{"hidden_size": 224, "n_experts": 128, "experts_per_token": 6, "router_score": "sigmoid", "normalize_top_k": true, "balance_bias": false, "init_std_router": 0.0358, "lr_router": 0.000472, "norm": "rmsnorm", "tie_word_embeddings": true, "optimizer": "muon_hyperball", "learning_rate": 0.00859, "batch_tokens": [32768, 65536], "max_seq_len": 512}
Below are experts of layer 5 (counted from 0) of a mixture-of-experts language model. Rows are named router (the router's row for the expert), up (a neuron's input weights, with its number) and show model dimensions 0-111. Each number is 128 + 24 x the weight over its row's rms, rounded and kept within 0 to 255. Numbers have three digits each.
Before each expert's rows: a language model's description of what the expert responds to. This comes from a sample of Wikipedia text that the model never trained on.

# expert 18
Table cells and separators. Pipe separators inside number-heavy table rows (sports statistics, election results), table divider rows, and sentence-final periods before the next sentence.
router:132116108134136108142173128097112097107134178132163174140124112134107134139162143136132173132156132157113136136169093093120152121159109128126169155125094123155156142090107139149125138102089044118134139137121139107113192120142113134160117138161146129165097126086145068156172105128095128071184157113132120100170123120124154140138131107125
up0:126138114129107122118158115098146117114154109136102157125086117110129086146165102107086131092146101114155138114144142153083047106126108146124126126119140160120165152124158180141137112137125091125106134117106073165143141144162075105108145094144110123143146114141144161157142120127124142141163154106128114125164121142115123131144128060057
up1:122106124137104173148110155110164093144168096116126132136146136110133137164127123123134133122141110132148128157099118104143128135133134138120100154123135154188152123155113126147096189100149108143087144141111069120123139144152132196165111136129139178107117125097099111133126128119169119123119134135124151146144120132107112089111120165080
up2:130117105133119101161176159151128136181125153131162125159143137104147087152114160133134110153137099133129163126142098117141160098096099140110118106140099127127119143122113136182143115143110055126111152159139138151121175121127120105163146142156089162148094171126137132131120108137108090150129109108114161129116117084116153122151123099071
up3:101135138138115107155129116118127096161147091138158143116177175097089144117142125090123103148154140128107096097130108077144141101154126127136147105158146141164127075088121119141159076108149105152158145162082128079102135105172070124130092108113169119085144129138090107134149089114142127133135109101133119118118095123146173146153097141097
up4:143122116107082083113127146152126088135118140128098177136124143120135130153098146164128135084119153085117163135146138131112133158127121131103148147145137104075151147180107121146139117130145082128125151129148133099105141140090133087121167098152092172146096100102119078125117133189104126137124137144117079108150135161103093103088142092156
up5:136102100161134154111115151110130105142145091125112161172164124127128153112188113160150163123162103129144123125148077118143108125123110157085150142096152121122090177107126125145118192119127121170162164109124121153187171132130093158155155124122124128126104093112118158132147147107156122126170119163137128159103094127108107123084108093115
up6:152114124125163108136105108150134113132133101137121091118132117108130148125117106122118138147151126106125123111106088106145105173174109083131142129122094134128204083127117154106122136109140107134131137134129155111108149096170118118171169166131141149161106137114088084109128135137108125135091124089141170134133121121075131121114134120126
up7:112129124136138121094145171137101105148179165109159091104136113130115110118116186088097128117126106101142105150117138095105122099114125114147092138096139145126170124121120119126125109125116085142116103136115145181116152157148130138136116154092120094151133112114156100136124091148130139127142089101152171077137124130107139141105132115186
up8:162140133120143104112135092104113095067140151149159154113130088130164137115097135118125154111099102133094162158110119072133083111161131100146136145138140133108122126107123109162109065149135094092154128113134122159141178130144156118148118130167073122103131155140089150130150134165175090131130110195145133145148106108125122153122097124080
up9:080126116114132156117141125090131100153152143150102147160111084107132138090103153139136132110139134119121099166159103091122128137155119133107176145138128075158176170078153101120098140085095065113145132098140139084117125155124114118126125102153114139154107127136149096101161119168141091144159144136138119125181145140123125091190125109142
up10:144140141163125082091147090125111110100133140114151154141145136159128116147122133137171105081112142081108095141096095140139159151122171165147109108134123110099101077175115065118116164153151155068126119116154164141125162112135117104125168102137134142157112136164166153141136125135130121140124113089151098111132153097117155125155124114154
up11:124131119120132137123173086104096145091122177092117160078141152132116084070157150139148193120115102172155091139202142175084108095095120130117143157156167184154095116106122158163123118143126142114106127126122127139133190150120165105148119179142110117117151111123118151118167100123155108090137133113158109127114058132088105153138133111162
up12:126149114114133111078118141085099125116133167141171138122130095088151125163133154110097107146118120108093112123142119111135168133172089149094126142070136095115109133131116128133102127099110128118157078139115152137155096108148141111118084128164112129130110158112150100134139128149127126090103146132141113129180117104146115148159098111122
up13:115131163125138135153114098085091094134129153136141211116086138104118168173136148116128124129137083129129138149137101128139128173105131145130092182144141118124172152144128113159156146158118096115086120141109095119088145100097116115159101114196143137112123117153140103133159144139106135143156141193124147174147131125195166105178143138108
up14:091116128126102148116146131110097145150107113129165070129122126132113136093161157138150098142113099125102113135114154137094116177167165139095134137149138130143119162105137113165089123120088142152135141143141120111142145119140115108149135157107109092138163152128124142132133117137090120126122132141135144112169146111134113138137104098100
up15:088136094133124152140118112139134115107131129101105109107155127132132093115174143126092132127132148130140087158107136112140155142102137124148093157134139156111115137097105138128131193165126116171129109143135120135107180183133164134075096131117120108155101117157140115125120146123165105144089082081141152150072097123122135136148155101141
up16:123118086145078148078153170141138103126134165132137140115129126111106082105089117140149075143136121113126124136116126122091129134143102093118142111148112138113122091148102115168130145153095103175103142130144125147117115133115128122125111104141105155104119114172099080145083129148140166130106111167121194165150101168090109138121116126179
up17:106097083136100130089202139139115123125095160133095105130135147130142134125123141140108134148103139151086148144122104077108100162152157099103135107131110138159129129117135108164117097111114127109108124102108090131094134121101117100118147151145118093160144098137154105133102123130114140103170119158149137124173160135101123184148143100127
up18:158159116123124138117158125103131120114122162141132135148121143107117099141180151146134161107134134158152126159124107134119130141110206133130138117086146096113112101112130124057114141142079105114167088157160147123123188150135133171160139180108139130110122137115122177117163119084151102119152132140118158126135149153136094118103149107101

# expert 23
Nouns closing phrases. Abstract or place nouns and years ending a prepositional phrase, usually before a comma or period: in combination, in conflict, Europe, century, 1910.
router:203091101140117134162156097121148105110136161111129136124116099086114098113115138119121131131111149142107133123152136119129147148162146153118113126130089113159152124130138139126142163113072114084078145102110135144113192110130172114100112141150110142138086114156143096160160118136119149105151119122142128149150123109149149117119116110149
up1:148094161160135157148147157118180148132087115130132133116135120117116141086169107123164103143142113120147115094147071105120146155135118113139126138132133121141147111136131131099145131123115131084065144097119132126105119109158148130104156163165113158122146094147117144145134109146083106127191136105118108145158146145105169147161134096177
up2:141133084142154106116166123139167162106127169100113127122104141130157116120133125069118118081125138113119104120156106151121163120123171139153089123117084113093148115127094106115136154136100137134118157087130110123168169122141140149122121134110147128113117101131146105151134113075064135139102095153147142130144123079133121135119146109110
up3:141133094153130158140122156099142154106124147082096124135069147145139130095136163139128135112147184098170164121154137139171140131122115136096117125093121121117124074151191138109078152152119124100108147116127114123112144104090155114085155155146091080163121140139139154152133143137154103144121125120141090124127107119124108115119096133158
up4:097153120105076144169101141175116127095130121130134137088132145114115165147141107122146133118093140142118131136148127159145103179143129093124103095143109112130135161137132128151139147138153142146137085162129145098165146125107080132136190129120116118123108068113140093142133132155108142090129137115125119094099152142096186117082158114139
up5:157096097127112123100128155154140099125154140146105107147134092147106137109133164147122115111073155134127122130142135142098139104111100097155123098128118120135132103122154130153146120094098160126100118150132167079142160100127104119125121126079124073091154115118171170126085160096114141106186144143143151109125116136156128144123144116112
up6:148175102083124158106107123102100145110126153151101133149121105146118139130149122097105094133115122144113177124145113171129113186129147161136128172097117074142166172135133087140127200092118147117141126158120109111140151135126160144141137127187103150167138165154166141122153125136111116090159119087152125131155097141162161164148115158120
up7:180133129160147136131134083142145127136155104103112173130140144133148088111120147158131135119090135117102119112090165146108136097116083138152120118138149117131148155144091167130105101118103169095129101132099090157113161158116121156132113107143092100101134120135128167109176108093115132120142096115122102102085111171109097116148156160161
up8:177080121136150124152130126131135106142137137097114068145121136089133104109150120120130141132101166153138111137171113132108199122169145111128125135154110113131123113103145143168141099127123110079126107106125132133150112090116164120187083106143135104135097139093125133127140154134117139135140134107135147154146124150103110116203152123167
up9:151150103170119112142144116139136111147148155144160116155150086134119147138190102157132115138072133137139149094146108155155151138114087134138142137112079150143138123116107122115181102135113134131121168167123118168170165093140173158147112138146109111106132091160161074149134131186149112109136134112141126100162112116127140133110127128104
up10:128169127109169124157144140138120101158118119146130103135104102144113120123114133107141158115120094105125148110128120159083112125119118090182120108097124136149121151095109163114130153159125141154127160127126134126147146154145142147123069084107150153177092125141185132137128163148095116101168185097130148165151145114126116149139113118113
up11:137133140137137141134101126142111151107130158125137154173142108121090090159142126175186081171105148120106167136137121117130137124121148120126133119154092118133141122135125120137148135121107104136136161146112124114137168115147144101121129141118118189149133101145150104115110132090126131143139127128178142137132108093074119132142165125093
up12:121121118166120108123143101116115149171161144099109155108131131138095087123114150163209130164107105126110095118089125061104088153112124131144158123141146109162119136140128166117085096124128142138095127124147142134136142121146087144127114129112088095095147137120112117136109095121141111113112120098116107147114104142126109125136113123133
up13:161146125112123106132107118117095145091146165148123112136133163098144119136153122116121067103132168138132133139124115140132058121119113109134135180134109141132175100129139120102126093142119140133133107067116110123149160129126139145141142143137127114159146108140133084098119113058127138095100113134129145110121115093107123095158146074139
up14:180134140131118131160160112086111142129140157123111133158118150147135129142149174033129102108148128123151113132113136106098187138098076123133107104126113095147138071160151109124173113113118123108144125109134098118170148118137167113105091083159138104119158115157134099162164095120164144138108114121124113127125130088110091140157163128158
up15:114107098114113083087095139155149121075180154132132154096123138103140090155146112162131133148116141125116142148090104084096135138128101165128120139099176092097116134156169149107122122137152136160151131164149115097152105107110118143107116134134153159121163102098135077105146132107135121122142137118152141102140166120124141136101102116113
up16:104103111141110145148169097166130102144169164107099115114125176143130122128159121113100139093108113103123169135124127137077170150151129139096122133122167102119157104128114161118124138079131106126103126139085112119102131066135163152160173116135093141109111141153096130169127109135158118126124107128085093092146152176116126156112132202127
up17:129113165097169146103147104118108127105129141073112137077143146126146108122146141112075135100119137130111144174121148117143146164115136130171130130132141082104121158151146136120088142161147154112122128117171147165097146106108157089089106168152116159106119114134087109124128115096152136107154059148152119121151089089136127082124201110107
up18:148140127152137150144124150089155177098120136134115199092169166107128099117104137125133163163097114112121119098119136183108156103086145113175114108184126096095131119087135146119169139110094100105119141108134132111122121141174101133112098115096109108107077137139111118102130117101120148130122132140134148095137115098103113093121118111138
up19:153119122161129146139155117126162121116147142114127136111156062105146105114081118100107125072146123169126149139120126124134165167127145155103140123115137084131130095131092164142114133092142150129079156130095108143130147120169129114109139107118162079116150108192113086141142162169134198141105152111131162126122129131091125155122126066118

# expert 29
Table cell separators. Pipe separators in sports and results tables, especially right after a team or country name and before the numbers: Tunisia |, Angels |.
router:134098125124101117178192131112118131119134120134117142150124160104084106108144096094119146147129149130149129106147138100126130138160125119156165110090092140155143097154116116158143115131121105105093104141066120106149166152146133155140100150122134143145100152123121100158158091121102138100145156116116075155148128128183145141111139108152
up0:119098088115107130132138102139094108116137153146119103117135130122102117112138087087163115181153110134148150162118121103160186120119168123156097088136130100138150158130088121140130100123102103146120100124129106157096109102151148137089134132159165127124147109152147118132132115091128158094149100152119122146165142143140156086114150114120
up1:156186152088184132161152165094126126096113097124117128103089148124102114129119135117132131103133119116165147114166129145120085143136119174131093134150130172141151119134180120142131114110121100142136124133110112140132149133156132120164130190125112148091155103153124097135142178132110122124112160108121171106113143093110159118141156106118
up2:092121161129127166104114109151126098142126162095117136083138158126090084124126150168101145129100134140106130132160155165164121160128134126138124117078080090149148094114155095108146113144084115101123130128100154108126116172136116145136119118114146166113127141109154097134088100154136143135114108130115140105134097135147068176162112145148
up3:169104153146147103127121075139084121130140137137122134114139122111121099151122104114128126129105132106098152099124141125095155153129137067104113103130127138178115115130144135128127143126151112143148073131150093087121135128123123102143145127108099139107117168138116196131138184098145127127156135104149167116106178137124143155129122112103
up4:108123094147147143150147131089114103117113099162197127123126157132109137155105163106145150150123118110124167154130130150113112110119117143094115096100084145138138143164094154140137109149142097125101128142133129130067132153128107157102131165117136158100150140142143105175198164117099157115157139135168137168117113134149141154138119128111
up5:149170148110147136131167182142089150109145123170159124156132140115153124119129138120180159126094139141129130131153134164096142149119152133105133132152095056181171142145143101162098117086103099130118132059082095148091156110096143136150160097160108087134107144119143102099176133153119116114123106102153075110150131164135164103141154173145
up6:112075167177149108115157124129132119148131119142086158124130120132110060117127131102067157070137126122101170169147128127153121110152106111100149122127122105094125114139144181164172118153113116112123118163114163116110124128143103144116138146122111134168163114118094129149157132144108155096144140116167122103108137118145154135123137138184
up7:159132109161110130127110126144125159148116133101105184111163126137134118111144090143130110146139149087146148124155126153192193118138081102153124126100100182134119081149122100120141127133138133111110124126125143176132126130113112172148100110138110070151130136106109114147158144152111125146137156137115148086113123077131163143136137044148
up8:130134123149133132152125135095109159136122129142126060072157154098112109151104131123151115120121135165145125097168129096153137132126104108150138080124144145163181105123144116128160118145081110110137141084128113158137151112129135086101121109131135098153143174094155112074082130147161104120136131154167110166140077117134139120114112146145
up9:144101129136138125136180153111113107130104122170095133121123106151125142142151091070156146135151153129085129148116140125089089126127109086182134131162122114161135122097162097142084132105131106130110105125103128150109117139134108138105145071114122180166136147169061149115167126134104120125104111143129133129153122166140152090128136117094
up10:161115112139147174123140119134110125129142123135129116138114131131102098104147104123102146124167133128082131112140132119158094168138147125095086145169155154119073131088116118134120145080141117108118146134176145119132160124153129170147150139100143121122123144088149139141118129121054179148112100133135108121078129122099076136135117138108
up11:116150150124135120136175139123121100141128111151163140171136136147172130091143116137155102133086122140122163118151109134108098140154117146082130145115154127099080102167130125163139130109144102109164093109083120108143137108147105130105127120110081132132102088092134108147181167146097173086175096123100097140134135102139108123056145147157
up12:115111087113056147163176180154136131095165133146140106128147152118127128135102120099132128133120134146126108127139152106110110147152146140156095120141140121126113170146132089094127149145138112094144136159088095116181120115122104163169111187123174110101092130105133102143076095102140134116095150100127157167149150098121125151124126152106
up13:125153150082129093164110137153140115145152112097135076160104110162131134099112134134137128127124127134149181128117157064094116158107107132124121128132123111149115107148108151105137097108136105112121143110167132126149128119120129171146094119091122126120140105123161131139186097102128133110105104140058125126123174122116123073118133128154
up14:116102103169095163160128131124091128119154080100123075155128171127115114123169157139114131145141116129126135126125109113146097130149115148109162114123211142120116087095151124132124143132166154150102108167090132143148175103110177124113126150144117109134120110119127149150111126144147115110126128089140165142160097114135127106053099112134
up15:148104137117133111095128114111148085144143208108131128109145155187124122136136158150131125153115150112110100148148149133137121131132081075132135109182127125120113119159109067162094125157107143149148131146086158151147129147138111150124160129132116179101114139115098112159152093131147126158145154150110192142116152081106104106114131128108
up16:119150175127142094185162102132149111139131105163109137165131167113153167102097132132150116130165145090125093115136086076110127135145115150138143129111137102126172123136086159157168140109175169103120147145116105150163153146162145117099140090134103184130106103125120112101134117118099172131110155152121085153105178140130106133121133139110
up17:080145130130100164145116123112120119121143097174109129156117128154158138150158138162124153108137183145125116127140096140117124103105105135082168108116119137166170107165133129177157118098148104094081060199122107101110143135132157158098141143125140160126109110100100118110110096133115132124131162113120120103130136160139077168122120126100
up18:122143136124111146152164105102112138119151134138131153118140150164099123138102093116116128120112153152149138173123115121148103129083086121116164133109142102157118149099134106094143114140128104086114157159122147103131176152113117126140132175145152175134116145088117140129152049107127075126135155136100174096149088107175100157104121140116

# expert 19
Nouns after articles. Common nouns and noun endings right after a, an or the, often followed by of, such as member, idea, example, compilation.
router:155078095104118110175135118098116127089139164160140153121155132141119160093131121150097128111121152135130174137106113109121133139167099144122137123160099171172162128126089134105137158149106092107090125129117147137151165132182142119115107143129166094193114102152114090172146111131136100149152155156124125109117117130166151132143117121152
up1:169099128112140113129132139117106104131126111090118149116173146098054156105079118120118153101170124134130141122088124113103117123113150131131115136107132135082079094133115136111114114116146137110120149133104186108148144133121117114122097128127104122112151146159128115127142148123103096124112148142085120162114134126082127089110150161194
up2:084120139140174147147145097088115152111142130134120119169119104093147132084076144090108116132114082126135128149123119146106169119128127141130142108136144134092090137169150083150106152113093155138146134158135130126180133148161130141123130150114119113104107089156109124174119137092162100128176101099138159116124095120121153165136155128070
up3:148112156154101119084074122105133104101137106085105145113113092118123094102096137156110123159141143107109122130123155130135085077126140117129127099081139143160113129120131093190082143131116103098112106114121149142177148113108130119064152136139151148130173163112090107101095130126122138104143122140136132147160155121081167118148111119109
up4:142133093130132174107107132147130137141121131108126109185145141131150145122146187089141135148149145146139114142158096075135144123132164156136137142141165132112140138103121121131134139077093165117119102107116152110145149135150169110140140149151121127135173140130148148121171124107175136091124120126086107146129096169127141112133142133157
up5:102160134133145161117128136120083148116109140090168101169122099149173115115146133092139140146150161156133123118135136107177154127174128066149132100117084134113123131134105177133110132091104121129085177123129124148109135102159137120108128169110114116087122112108132176112110094111140111104155109121120154156166128092132130145133130129109
up6:110107185132130140117116121153133118124162140132130141136104096138093149123138146169121138150144150098103161094120078123149099087113106120119118209141116145158122157128108132103105142116134108105149097120116064144164129116130118169146135160157138150124137126146165107094060142121107129138110127089119136122139083106121131149112122143150
up7:127115117158108135121122130136159152114142140111127140077126145168147103134141158128118120128128139139071149105108176159105117112084082132165178121135117138145133119128135111084132146096157097124113092153141125123147144131130131121137122090093124104146128156088097117105163098073137146107083152116096129109147106109148146121186125128166
up8:138141119161123143122130115129164154137137094124156148132131116113110158126148137126164116102137109148130108111145119144113117157139137123150103156159121152135119113116151124114155145148142137099135146131087150053158153140137169143113122128098147189130161128135143095125097133169105121125141199159111121133158096158129163139134139094147
up9:115150103112099095107125129133179132148168133163114169159111135154102141154153059113140134124167137118075140143119115145119113143169148115156119147123117135129134122160090123128131137104096147090097145108115107168129156137156166116171133129156153101127140111126137120139104090161110116123139161147157139179121134125165105109102138140116
up10:090128093166128148149115146155106162108119134110112135132122137134175115104091122132144113171137158134102165156143106130166127119171125120136138114142128143136164140125117127103130176174151123083179152138130171142150165092137134113134115132101146125051132119065105133099156114121123150078116170159119080097103147117106087134134111114158
up11:076162160102102131119113082171118083158138152145120164124124139148118132122143119105170156170154135139122138151119129127146099102144126125136124130127130116150135128139096166146107156136121097118113134085165125093123142058111124151101168070146119117140133146179111157129135110101112148135079108167089120158150136093128147175113115175110
up12:147146128144122098056116123149141090102113143088117172125163155122108065112113154094124127123144142151131135122147113133160178118108080152097093154116128133128101132078085111138150157125131100112102089113096166131106165123133134153131126153076137165150073148138125141141138131138100132134125099115088188099082173127109134112107116111112
up13:097102115117126090137133128110147121137106122140095124146150132124107122110170128129133141120131106132105127176149089175117149124162171121088105138123106135103174135131112133069146126149095143133102153143103121139155146119141148139126102121143101113145092136152126181112137117137153157103160146150131163143143150109087108137103156170172
up14:115137128126130130128121124122152129147107169168140094142104133132164120102140140146110121105105116088129109103148094121110154079152148133100144121114141133122119139143122101121087140091091106162098157084103130121103126148127124144087081129140113153099112140109128118153120126122091132125151077102093126122084114130122117177166089164127
up15:152089123088121133174155123057124133135131151181152096124155155092141195108136154134110113119099144125108130150109108141101142159161114127145136153145097112106161135113118141103087125167111156091085137121133146122122127104112106122130090136123095134129134110121085112154115132133106152153112165112132069149122128088115133142110136174163
up16:098122117136107099084140144109080157107122112122079138137130103132102164122142107136143120141172091116116100129119161110083121089149128155120127150182142094108121148112133111119141156122154139126130102122129086106141094128152120118113094138102129164128124116140105133133134084099146149109071140163172087105153103152142175124160123124151
up17:137150147145137119128122073139118147161172128112136136107131129091123084193089164150122132126105079184109104110100178134105132094154165126147113126121125172107136133139108131098148114125140180114145114114117132153077153123112159137137118122105131128150100116109110118114172142129116126122138149125179142128099133085145090137122143162161
up18:130133123124159136118105123114099153143142104138123116152101143119140066088158122151106178102072146146147132132147125125099119162149141143125109104102129153091162093106155124159116160171125142126161118105108108129071123123102162139070160139158135127171122125140116129161108076100130112107141128147129140163149133160129152138145138146123
up19:180085108127170112138119164132079165112119197074160108129129162134108138111065121168121130084122160121108156130104149172110130121150140126094165123148122071109142112116119092122155136132135129130126102109105107108151144096152130123162151091114111150155117138103094132122150092146120161099131157175143090126159138132114126111138123081172

# expert 20
Function and comparison words. Conjunctions, pronouns and degree words in running prose, such as but, although, which, most, less, more, often after the.
router:153103123112119123196149133092138136104179111126122123133134175111131141112128121142145155133133161142088161132121131080131107162136098113109132147118110126174155163126119140119129150142125072100118144146088169118167157104144107152103091150133099112188128103112139056187118096139129110134144125120159085119127089148146120094133152132151
up1:129105134129179119128153122107119122150136157143114181088179143097083160119119132138138126147148119144091126143145125133100130149092093084116108151117128130110171134095134127131105158157140110155150101106114142110126173123169124181154181115152116130120121105109092134122112079129135137143151133149142100121178096162098127154124112098131
up2:158147178121131126139109137126155117132149114128139150115116122103132138128118116134163100135146127104107184130134147131099151101098101115101129096095115174132183193132160125112117109146119149132118149084147131135144118139087145152138095125131135150110139152111124091186108114160117122118156094116145125131086148143137126120096086087128
up3:155148104103177089154157154136141130097137069130112131099113149128130140139155158147126128134120085179128136085083143153119152139141135134161160140147131137101115148104138170090120138107157144052154141110119140133129161116152117150118126172111156155113128157146128126136151125121125170154175190111130138068142108109115106124129139144118
up4:145109163107115165120077113134117164131152165122125098133137169135090164150100117168142093101104098053142102137133134164117090135114080139108102132095126120113132141142135175125129092120129134130124142141100161140084141144160097118106114105127083142101130070119134112157170155138122096131157109117126107124122110157099113133137136123129
up5:144138128105152121156134110122079135126151122115155114082108125122140121145136100135135138138086093144071159119133115109082142094166091121110138109157136171160148057147131125114132095141093115127154123093139154157131129154109103160040133114100114141132101089133096124102120132103147134144124086111127113111143114119116146146137137149126
up6:134118110157115143091093115128162142144136105062150156122122137091145069095114167169086113106123136129132155126133165171157149131149155098077149102095094185143109095129091114088115130123116107131175108130144129133106183124128128150154144101104120134128080158113149135129107124124106148155119125116129154137111141137087135101131166148123
up7:161114062133105168147159159141141107140160098139134125131102104118132154114136110139148088059131176152133110090161099139108127151134117094126128167131121136178159099168132118145120116119154119134159135104088147111145107076154128130137166092109122161188137045133118123122147138136155084120143143129117115155126106134131137130109100122125
up8:156080128115158093106121116127125127097174143109135080072140165134149104129133138132118127106134152143137120122120166125125128134116119110115109111088110122082075107110105078109096144160133117119108140145102138193104140081139134118135093173110140106140144140111088110148094120072135143134131132114107100147135124120087147122134162100172
up9:118090129119152130143094143143170142114169163144140118143139092128137163093145136084169106149142126096131158110165140144153141149130134152120114150132134136136110122106139116124112150154101157088095069103135104143154155120111143108111109074127167121108145120125131117141142097143132149135179147118118099136145110132165137132089128122108
up10:118103109096115146126150087129113102135137130127104123145151130162084163101123157120118132133119134121099101125108113091157119165134148117162139109122134154134104165100154127128160158132091126123147115154121160159127159115165159128110120147164111119129162116124141116126126115148103109088089120098163114149098124156110114083146168141124
up11:108107130131177121159079116100140125118154133102187146132160132141163149100129130135098111108095142105120124140170116109145133082129132145129136090112097144131124120147105129097088125134118120126106115146151153115159134144154139190157099136141120142134152141120150118142152115118156162089141138109111162147072103123163110112096101145153
up12:160122110136098100142133125120156126118177151122096127156096143120136104120181117098141114157101132112168128138131166147125115138139107114097094136134157126147190149122150154139152140075119062143120109128128144109125141115127136159093113125092154110137171123136154090175094143137105085105141137125098129104120150131110132120088087090106
up13:122135094103104091133128120118155143094148124143147151121147139150144104118123114143158120115138130120107118139121134094071149129106094127141155135119150129122108166124153105130086127126121129121082126116162119129080153145121126092150178109148098091073135128098156114140171106143123158113090114117136108118139080134117131172100111155132
up14:170124088184139130144090120140152144138128171123107128107163147099112133123163125146124103097101146139122147089133169143090133127109141102161142115121137174136137182099157126168134103164165158121111142136131170143083130142138160114095180128091085098135108123121123135140160115140133115141093109146150134097133125109109104124112172143096
up15:104103118108112099137141109132148144113088140083128077141163098145114150111130174138169119139149139107128111100167109126121175132142094169084108162076139106120129096131190127115107116104100169111140182138155102116129141116120153162117130151126098090123141118143147124120168141110139125074074150143128100113116120113127110115122153125137
up16:096096176136160093166116145143103166144129109152117119098126101114148107102112126095139138103071116106112134149110147128117114111107159125130145121132137144158143125098149089114116092121082108137138106124101178164111134103111138162146094166118110132123151142139132097171121165148089105134125084127139145133132135090114066088095129120149
up17:133107133103092116135108128065083164127146158138150136154116111115133089143134156103107119154160147151105140112144124137146166149132126130091154156114083150135115119103117143112115146131112078114143125136121157135089150105146134132085145106124085155149133136131122110111140130135139070082111145152153107140114130161109103183125127141146
up18:121127158097088138141092118145123119118119153128101122102128150136122117095090138137114135156096161120077205140167130112135119123180140116150116126160177115171128133129082176118108144147120124077129115144154162103135187132133142115126084155125120148158167096101111131146110105088120132138151163171132109090146115171103102135117102140128
up19:107116166092106141154131094120097133185134141093161137139124169134139143189123178104143125168145135140098128176144102128129101094130116147143177134124119161175133141130131162126154155126141089178128115131162137136147181113158142095129138125125147112121146097131078069153112134142178148130160109118141136119082120134123169135146074167093

# expert 52
Possessed family and career nouns. Nouns and determiners after a possessive in biographies, such as Burke's wife, his partners, son, and the Spouse and Children fields.
router:182091143099143115157148110131108100090145142142135134134102160097072142099136101105089134159132156147102152151129127127136142156151127106132091120117117124196140147120130158107151143123119118105092177180103109105133157126108129155163067160132077107141128155146114111159136132101141132114166140136127135090141131098134153154129119106140
up1:134127144092139124141141097140125118141128120116137107123163175085067117091147139087132118129140097153090131089166102142154130119149150124094110110130102146111123075131143121111107093110104128131135130152123109119108166131140100151093148149118105085139121129132148112133130163120104140143128134077133156145122114133157138073163138096134
up2:158124139134115087133115102139094141123123180125121139150152130151136113104139143138130143106155136132138111197124073114135093147152132148160095135113130111210172126112122172132107138147123136142116143137110120123152129123107111131096109131154087112091102104111099105118120088117177124148144134132161175130115125106117138146115138087116
up3:118132140168150138166099153117105114103169163110122148158144143098076143104116109138117113112122145129154132156152099112135115152112122109085109126131137123147123149137127097109137094138124126134125170162095092104137102132156127165146144136158145152158140152114136122119115108101121152131149127124148108150144133144130151072136176133154
up4:124153145148134121136137127114145115134189155150131105125139090145110126142130153138114087154128104160156121140143100137123132169115131107103130189130151114167127127099130089114129130112100154106085175130161139188157089108120144129149065072091170138142108114154116120092131125135157148160127180147138118097110140100127133139125114130127
up5:131137143161119088090163107128127132097175146080135141144171127108092127092120167132103133125095165121129123172130137148126127104151096102092127103120152134140154154156135125122094138152106111066082138131101147117182131113108112126158147101113153134101115121104093124102126101130148144109109122110141102127100106077116168131119115148138
up6:115164156138063150104104130095104113134148139149150109188135102158106131123101126129130119140113107122159144117115164090133149111153148106140181194129128171207128100129161120103111088106123118134098130171148099123134123110147128124088129147115104141124130106138079121165134105103155130096136151165103151164084128134125076146152113126125
up7:157123112089117105128112136127082151163147123155182043136109115145079136131123113128111118138133099124136102107165107122144150127149098148124099163144113105139111125086119109152118069133137155122136110107143156122105142130149126156105147139180148135120104114140141100180077151149149075131118130111142142116140113127167070140119106176175
up8:122126123091130126090152150127137101158150122153146144122150137106131157093154073103114147102109094116108130125120071137095141130104102113159141148147135114104151147111128116112165102126117155109070118131071168115117124114148141148107199145154174145115144097177148094111146136142146115114157149124087140076114146175127111170129125143118
up9:114155140112158149150159123119127100088118123115148138070165127131081113117092127074100157104122161108114153135128128094081091139156119123185126118142108106144105101122108100180158107127111084108103150120139134166171146096094161123116161092087141098121117132113131103159130094124167139133175138184111114160128120127121167108105117161129
up10:129100136138104125128125169133142157111124112114129120108144117109105148171090131126115127140132140140157165103077114115062157122122124084110132130122121091151129152179156155146093173169117111149135159113167164104112140097131084129177101096121102081119125149114107130125124113156134134146174116114109117121135138152129147118131113152123
up11:089084122111118131161114138156161173091130108147125106166112130133151106103089114155124133119131130138133144142122115171134108100165144127125176097108132130156115156105145121148138108123117145140130145156104168115149185156128082131127132157133095127145100117139200144173160130105124163093112086145124155120162117131137097135159116161121
up12:116127110132116112141146127092134097119142124137103093120126107142140115103128109123131146157155105161173149174112093121131128135109077162100130180143128135133163181143172175105104113120136096066159085163136127147122144108150119145158127098144159105116130128124101148123126120139120143083137130145141141124114183130120118104126115139185
up13:144100139090126108141155139138119113142110138134075131127112133107121153158148095097109134133142129128115135146143133156129155086111089101119120109154131183162118138130132089112121144105133076147146132163102163114116155094192102089150087150133139089133121124106100138105133161106143130145164106089119147103116058091127109104122091138106
up14:148117123090160138125168123121152134125066138100176086138119159154109123160152172088147100131103118099122145105152164114135123155156139111142169127098116177163092138099121124148148124135136101135140169108146127125134170097082159148126107143181122077161157106143135101139134128147147138159100109128140125142103144121134143134126150146082
up15:159120122113144118133138083188164151134157127122131134108110120118126108156098128134151146172117140114097105113125097115126121136148160090107147131135184104115161093118157132096145157082131097123167079147124142125159176115131100102163090139150138123144141092092136128100114131109165165153155109101094129119127120119112090113126150120160
up16:094139155120105069151149096128154126124141109153093134142121144143147125130107167146131155134091128140082132129100127141102113107139137108117089163135110137163149120113102144124145158119081161085108157124115107127121169136101153149135148154100145112147146116136134135098173110104123159184109096166123136115146123127116138124146125088132
up17:070123113135115086140149141154130158167189151140142141166143127123142139140157139146134128149093124125159089141133135131124113150078140071141136144122102166189152124124119159129158145125125141091123109130115125171167148127112117147129148119116152159149123149141074100091118155127112142137114135136129141104126138111089158118084177149123
up18:155144113131129161134153102116132166107187136092150141119128136139136109112126139106144107145141131142122149139103135098126131087127107138108078170132068136153123147148131177145123144094113091148143151137142123170148122105149074141156132154094167148155144128108151116120096097122105137169115109165116068123128139185104148102114114143124
up19:107070145144169129158133104147125117125138145119130129142122128108112142101121091115091143130152146134103097117077165162135122093157147129133076111100123102086162138134131129115128101132112135112150104104117135119133139124110156136149152107094162111112166144170146141133097125107131191145102132121117138073118101103180079122155126149114